Experts of a small language model.
Size: 8 layers, width 160, vocabulary 2978, 65.4M parameters.
Experts: 128 squared ReLU neurons an expert, 3 picks a token, a softmax router.
Training: 336M tokens, 5124 steps.
Below are experts of layer 4 (counted from 0) of a mixture-of-experts language model. Rows are named router (the router's row for the expert) and show model dimensions 0-159. Each number is 50 + 10 x the weight over its row's rms, rounded and kept within 0 to 99.
After each expert's rows: a language model's description of what the expert responds to. This comes from a sample of Wikipedia text that the model never trained on.

# expert 3
router:70 55 49 50 51 65 31 58 42 55 34 44 41 49 49 43 47 58 62 49 47 61 54 30 72 73 49 55 61 43 58 40 44 52 34 61 63 42 50 38 34 51 55 57 56 41 47 55 34 43 55 52 51 53 38 39 57 42 49 66 66 50 61 60 53 67 42 47 59 46 33 72 54 38 43 45 45 59 55 41 42 72 50 73 54 37 69 48 53 56 56 39 43 40 37 43 63 44 42 50 56 54 53 47 40 63 52 42 48 31 35 37 49 45 61 54 55 59 57 59 35 62 37 52 66 65 68 37 45 37 39 56 41 38 63 54 45 43 40 61 55 55 39 43 65 44 54 41 50 54 62 65 49 46 59 62 45 47 46 47
It responds to: Infobox field names

# expert 26
router:59 58 52 42 42 60 35 55 28 48 45 48 41 71 56 37 50 64 58 37 60 61 58 50 58 59 48 40 56 44 53 42 58 59 39 63 64 69 55 49 47 51 42 56 51 27 56 56 60 47 64 51 42 48 40 50 56 36 55 47 54 55 55 56 67 51 37 39 66 57 45 59 52 60 44 43 32 53 37 34 49 63 58 55 45 47 61 55 62 44 44 38 46 54 45 49 57 44 34 42 65 39 66 35 31 61 30 47 65 41 38 40 38 43 24 38 49 63 68 55 33 56 53 38 59 61 58 41 40 43 43 60 58 44 61 60 45 52 34 62 34 56 43 58 51 34 56 58 58 36 46 55 55 42 55 61 63 45 52 39
It responds to: Dates and table numbers

# expert 18
router:61 60 48 37 40 60 35 55 31 44 46 53 44 71 49 40 51 65 56 34 60 64 56 49 62 56 47 42 57 45 50 37 56 57 42 63 59 67 55 46 44 51 47 56 52 26 54 57 60 45 64 50 41 52 39 52 60 35 54 47 57 56 57 59 64 50 35 38 65 55 44 58 53 60 40 43 32 54 35 34 48 61 60 60 46 47 61 52 66 41 45 35 40 56 48 48 52 41 36 43 59 40 68 35 31 61 30 49 68 39 36 44 40 41 24 39 49 64 64 55 37 50 53 37 60 55 58 42 38 48 47 60 55 44 60 60 46 55 34 60 35 56 43 56 52 30 56 58 56 40 47 58 54 43 58 62 59 45 54 37
It responds to: Non-Latin bytes, decimal numbers

# expert 58
router:60 59 52 42 41 61 33 54 29 45 46 51 40 71 53 36 51 63 54 35 61 66 59 50 61 60 48 42 57 41 51 37 56 59 42 66 63 70 52 44 44 53 48 53 50 27 52 59 58 48 66 54 42 53 44 51 59 34 52 52 55 56 59 59 64 50 36 40 65 52 47 55 52 59 42 41 35 52 36 36 49 62 55 60 45 48 62 52 64 43 43 34 42 55 46 49 55 40 37 42 63 37 68 35 32 60 30 48 68 42 39 41 40 40 26 39 45 67 67 55 36 51 51 40 54 58 58 43 39 45 47 62 53 44 60 61 45 57 34 64 36 55 44 57 52 33 57 56 58 39 47 56 53 43 58 59 62 44 53 40
It responds to: Mixed word starts

# expert 10
router:62 60 50 42 40 61 33 55 30 47 47 52 43 70 52 35 51 63 54 37 61 65 56 50 61 59 51 40 60 41 51 39 54 58 42 64 65 70 55 48 43 50 41 54 51 27 56 58 59 45 66 51 42 52 43 49 56 36 56 49 59 58 60 56 65 50 36 39 64 51 45 58 57 57 39 42 35 56 39 34 46 62 58 57 46 46 61 50 62 39 44 36 43 53 47 48 54 42 36 41 62 42 66 35 33 63 34 53 67 39 37 39 39 39 28 39 46 62 67 53 36 55 50 36 58 58 58 46 39 47 48 58 54 38 59 60 46 57 33 60 34 56 42 58 53 34 56 57 58 36 48 58 54 40 59 62 63 45 54 35
It responds to: Table cell openings

# expert 21
router:49 55 46 40 39 52 32 50 36 50 26 48 50 64 46 51 60 51 59 40 57 51 55 45 54 50 49 41 65 49 57 36 61 66 48 64 69 68 56 41 50 62 46 57 53 25 53 53 55 43 60 41 32 53 43 52 50 40 55 62 62 56 55 48 65 50 38 42 52 57 42 48 51 41 32 40 32 47 48 46 54 48 59 58 45 58 55 48 80 41 54 44 47 55 56 42 45 45 45 48 69 50 49 31 39 63 45 48 61 38 47 52 36 39 38 49 42 73 57 50 35 62 41 44 52 55 76 36 44 50 59 55 46 42 64 55 38 55 34 74 41 49 49 56 49 31 63 55 53 48 48 63 58 34 51 64 61 56 67 40
It responds to: Capital L initials

# expert 47
router:60 59 52 39 39 64 36 54 28 45 49 52 43 72 49 36 54 65 56 36 61 64 57 50 61 60 47 40 58 45 50 38 58 60 40 66 64 66 52 46 46 51 44 55 53 26 57 58 59 45 69 56 41 50 44 54 57 37 55 50 55 53 59 60 67 51 38 42 63 54 46 56 53 61 39 43 33 55 39 35 48 65 62 58 48 45 63 53 65 42 43 37 41 52 50 52 56 45 36 43 61 40 68 35 33 62 35 49 67 42 41 40 41 38 27 40 46 64 63 54 34 51 52 40 60 58 58 44 40 45 49 61 57 42 61 60 47 58 36 61 37 56 43 61 53 32 56 57 58 38 47 56 54 44 57 60 62 43 56 39
It responds to: Table cells, months, W

# expert 7
router:67 50 52 62 36 49 44 60 36 39 46 40 45 70 69 52 51 47 53 48 53 48 55 57 59 69 45 55 49 49 54 40 41 50 36 54 57 52 57 40 30 49 37 38 59 38 45 52 59 48 50 42 48 71 53 50 52 32 63 52 76 60 48 61 48 65 36 47 64 41 46 52 49 55 47 45 31 52 32 57 53 48 61 62 60 50 67 64 52 32 39 38 46 49 51 52 54 50 42 48 67 36 59 50 43 59 45 35 48 53 48 41 30 51 40 45 54 68 47 51 47 62 56 40 52 60 65 47 40 47 48 53 42 44 63 52 44 52 42 52 49 76 39 66 63 51 74 42 69 49 68 52 47 55 63 67 44 29 52 36
It responds to: The word "as"

# expert 46
router:52 51 53 49 47 59 29 74 44 41 50 57 37 56 49 49 47 47 63 49 63 57 53 39 64 61 37 33 55 46 50 32 49 55 35 63 52 72 50 49 53 57 49 39 61 33 46 57 47 43 48 45 40 53 27 44 48 43 64 59 73 52 73 62 62 55 47 52 52 42 47 62 49 49 53 46 37 58 48 36 43 65 59 61 59 47 51 46 48 51 42 44 46 47 34 51 60 42 47 48 75 46 58 32 39 61 52 43 64 37 48 34 48 46 32 45 37 72 60 49 46 53 38 47 70 48 47 49 41 59 43 70 54 42 59 60 40 48 30 58 32 56 46 50 56 30 54 52 65 56 61 56 45 40 56 66 46 39 51 39
It responds to: Line breaks in infoboxes

# expert 54
router:62 50 55 40 36 50 50 68 45 55 34 56 51 65 49 34 57 47 54 37 59 56 52 34 55 56 45 36 54 52 60 38 55 61 38 70 54 73 52 47 43 57 58 61 52 46 54 54 43 53 51 54 34 64 37 55 65 42 58 48 58 66 52 53 58 48 39 53 47 45 55 59 38 55 37 36 37 71 55 44 51 58 51 53 38 64 65 55 68 40 28 49 41 46 56 38 55 40 45 32 55 43 61 48 49 50 37 59 70 48 31 48 45 48 36 43 58 55 55 61 41 60 41 50 48 61 63 40 52 35 59 45 60 41 53 59 48 53 27 70 44 56 31 49 51 34 67 57 53 54 47 67 71 51 45 61 44 40 43 35
It responds to: Capitalized name starts

# expert 63
router:51 52 39 51 40 50 37 51 36 57 34 55 47 60 63 51 53 64 45 28 60 54 51 53 65 64 29 31 49 36 44 47 63 61 50 72 54 59 53 50 42 62 42 36 64 34 64 57 58 43 43 41 46 51 41 54 51 41 63 37 53 50 65 54 59 47 42 40 56 47 49 51 51 51 32 37 30 61 29 55 50 65 63 64 42 65 55 46 69 57 43 36 52 32 46 33 44 43 46 48 50 44 69 51 31 57 35 38 61 49 38 53 51 49 43 48 43 74 64 51 34 56 57 50 59 63 56 50 37 40 51 55 50 42 54 58 46 51 45 71 40 71 48 61 53 52 48 65 50 41 49 52 63 47 56 58 56 48 55 42
It responds to: Space before numbers

# expert 12
router:59 60 50 39 41 62 35 56 28 46 48 51 41 69 51 38 50 64 58 37 62 67 54 50 59 60 45 46 58 43 49 40 60 61 40 65 66 68 52 47 46 53 45 52 51 27 54 54 59 46 63 51 43 53 44 50 60 34 55 50 57 55 58 58 67 50 34 39 66 54 49 57 53 60 40 42 34 53 36 37 51 60 58 56 46 48 60 50 62 39 43 35 40 54 46 48 56 42 34 44 63 42 70 35 32 63 32 49 68 40 39 39 39 39 28 40 46 62 64 53 36 50 52 38 57 57 57 43 37 42 47 59 51 42 61 59 46 55 31 61 35 59 42 56 53 32 57 58 59 38 47 56 57 46 59 61 61 46 57 38
It responds to: Table cells, months, percents

# expert 2
router:59 58 51 57 51 53 41 67 39 34 40 70 38 48 41 36 50 51 73 45 56 57 50 32 61 48 56 42 62 41 44 53 44 47 54 54 58 62 49 39 38 51 57 57 50 47 63 63 45 43 64 51 39 50 47 51 71 49 55 56 52 65 47 60 45 64 45 32 52 39 50 66 45 40 44 45 40 49 56 44 48 48 59 45 63 46 61 70 55 49 44 36 33 50 31 55 56 33 53 36 55 42 62 55 46 75 37 38 44 41 45 44 36 40 34 57 43 56 62 48 44 64 34 38 68 53 56 39 53 46 46 71 53 45 64 56 43 46 46 75 48 51 49 67 57 46 59 35 60 39 51 65 63 51 59 62 68 39 40 46
It responds to: Indefinite articles, infobox headers

# expert 30
router:56 60 49 43 39 60 33 56 29 48 48 48 43 70 52 39 50 62 56 34 60 63 54 50 63 60 45 42 60 46 48 42 59 62 39 64 63 69 53 48 46 52 44 53 52 28 53 59 64 46 68 53 43 52 41 53 60 35 52 53 58 58 60 58 64 50 36 40 62 52 46 54 55 56 46 40 34 53 40 35 49 64 59 58 47 46 63 53 63 45 43 36 41 53 46 46 54 38 35 45 63 42 69 38 35 61 30 51 68 40 35 43 42 38 24 40 50 64 67 53 31 51 54 37 56 58 60 43 39 47 45 60 54 45 63 61 46 55 32 59 38 58 41 58 53 36 56 56 58 36 46 56 60 45 59 58 59 49 47 37
It responds to: Table separators and word pieces

# expert 59
router:61 60 51 42 41 61 35 56 29 44 46 50 45 69 53 38 51 63 56 35 59 66 55 52 62 59 50 42 60 42 50 39 59 61 41 67 63 66 56 45 46 56 42 53 52 29 54 58 61 48 64 56 45 54 41 52 59 33 52 49 55 54 59 59 65 48 36 42 65 55 47 57 54 59 40 40 35 55 38 34 51 65 59 56 46 47 60 55 63 46 42 36 41 54 46 47 57 41 34 40 62 40 65 35 35 62 32 47 67 44 36 39 38 40 27 40 44 65 64 50 35 54 50 39 56 60 56 40 37 47 49 59 56 44 61 61 49 54 32 61 34 58 43 56 53 33 53 58 59 38 45 56 54 45 58 60 67 46 58 37
It responds to: Pipes after numbers

# expert 25
router:52 57 50 55 48 41 28 63 50 50 48 46 52 63 64 24 61 71 44 33 47 53 65 39 52 62 31 36 66 49 53 52 57 63 47 59 74 53 56 54 48 60 53 46 52 35 46 53 58 48 42 53 40 48 29 65 62 42 47 40 60 42 73 47 55 48 36 49 58 55 49 66 44 50 41 42 52 45 39 52 49 59 57 71 47 58 55 62 59 38 42 33 46 51 43 49 51 44 44 40 51 38 58 24 49 51 44 52 47 41 35 38 53 40 46 60 40 52 48 49 41 53 54 37 58 67 64 48 45 53 41 67 58 34 71 64 45 52 39 57 42 57 52 55 76 44 64 51 67 54 50 52 62 53 59 51 57 47 49 35
It responds to: Sentence-ending periods

# expert 0
router:49 54 44 50 41 55 39 48 28 54 41 53 53 60 52 49 55 65 53 26 59 58 46 53 66 70 46 45 46 46 44 39 52 57 50 67 60 64 66 46 50 47 45 52 68 26 66 60 63 45 48 42 52 48 29 50 52 40 62 40 51 60 70 52 47 53 29 33 59 43 55 54 51 45 53 44 21 51 29 51 43 55 47 58 52 59 51 49 59 47 49 39 52 44 36 36 49 49 50 44 51 45 75 46 42 67 36 47 56 38 31 49 41 49 45 46 47 72 60 51 37 62 53 46 77 59 54 42 45 43 51 57 44 42 52 57 32 52 39 56 48 71 53 69 52 53 47 42 51 37 46 59 60 40 41 60 62 46 56 49
It responds to: Space before numbers

# expert 6
router:59 65 50 41 42 61 33 52 31 47 45 52 40 70 49 37 52 63 56 38 62 69 57 49 63 59 46 42 59 44 52 38 56 60 39 63 62 67 57 47 45 53 46 54 52 27 52 59 61 47 66 54 42 50 46 51 60 31 57 51 60 56 55 59 66 49 35 38 65 56 41 57 55 56 41 39 36 56 41 38 54 61 63 58 46 48 64 51 63 43 43 36 43 55 46 50 55 42 35 45 63 41 67 34 33 62 34 51 67 42 41 36 40 41 24 40 50 62 65 54 35 50 53 42 56 60 59 45 38 47 49 59 51 46 61 63 45 55 34 59 34 58 41 57 55 35 58 57 54 35 48 58 57 47 60 59 63 44 55 39
It responds to: Coordinate and date punctuation

# expert 11
router:60 60 53 39 42 62 38 58 29 47 50 51 45 70 52 38 52 64 56 36 61 66 58 50 61 56 49 42 59 44 54 39 59 60 41 67 63 70 52 49 45 52 42 56 51 31 56 57 62 47 66 52 44 52 45 53 59 33 57 48 57 55 58 58 66 49 38 39 64 53 45 59 56 61 42 41 35 54 40 36 50 64 59 59 49 51 62 55 63 43 46 36 43 54 48 48 51 45 35 45 65 37 66 34 34 62 33 50 65 39 37 41 37 41 25 37 47 64 67 54 36 53 55 41 59 61 61 46 39 45 48 60 58 44 59 63 46 53 32 63 38 57 43 60 56 33 56 57 55 36 50 56 58 44 60 58 61 45 56 39
It responds to: Capital-letter codes in tables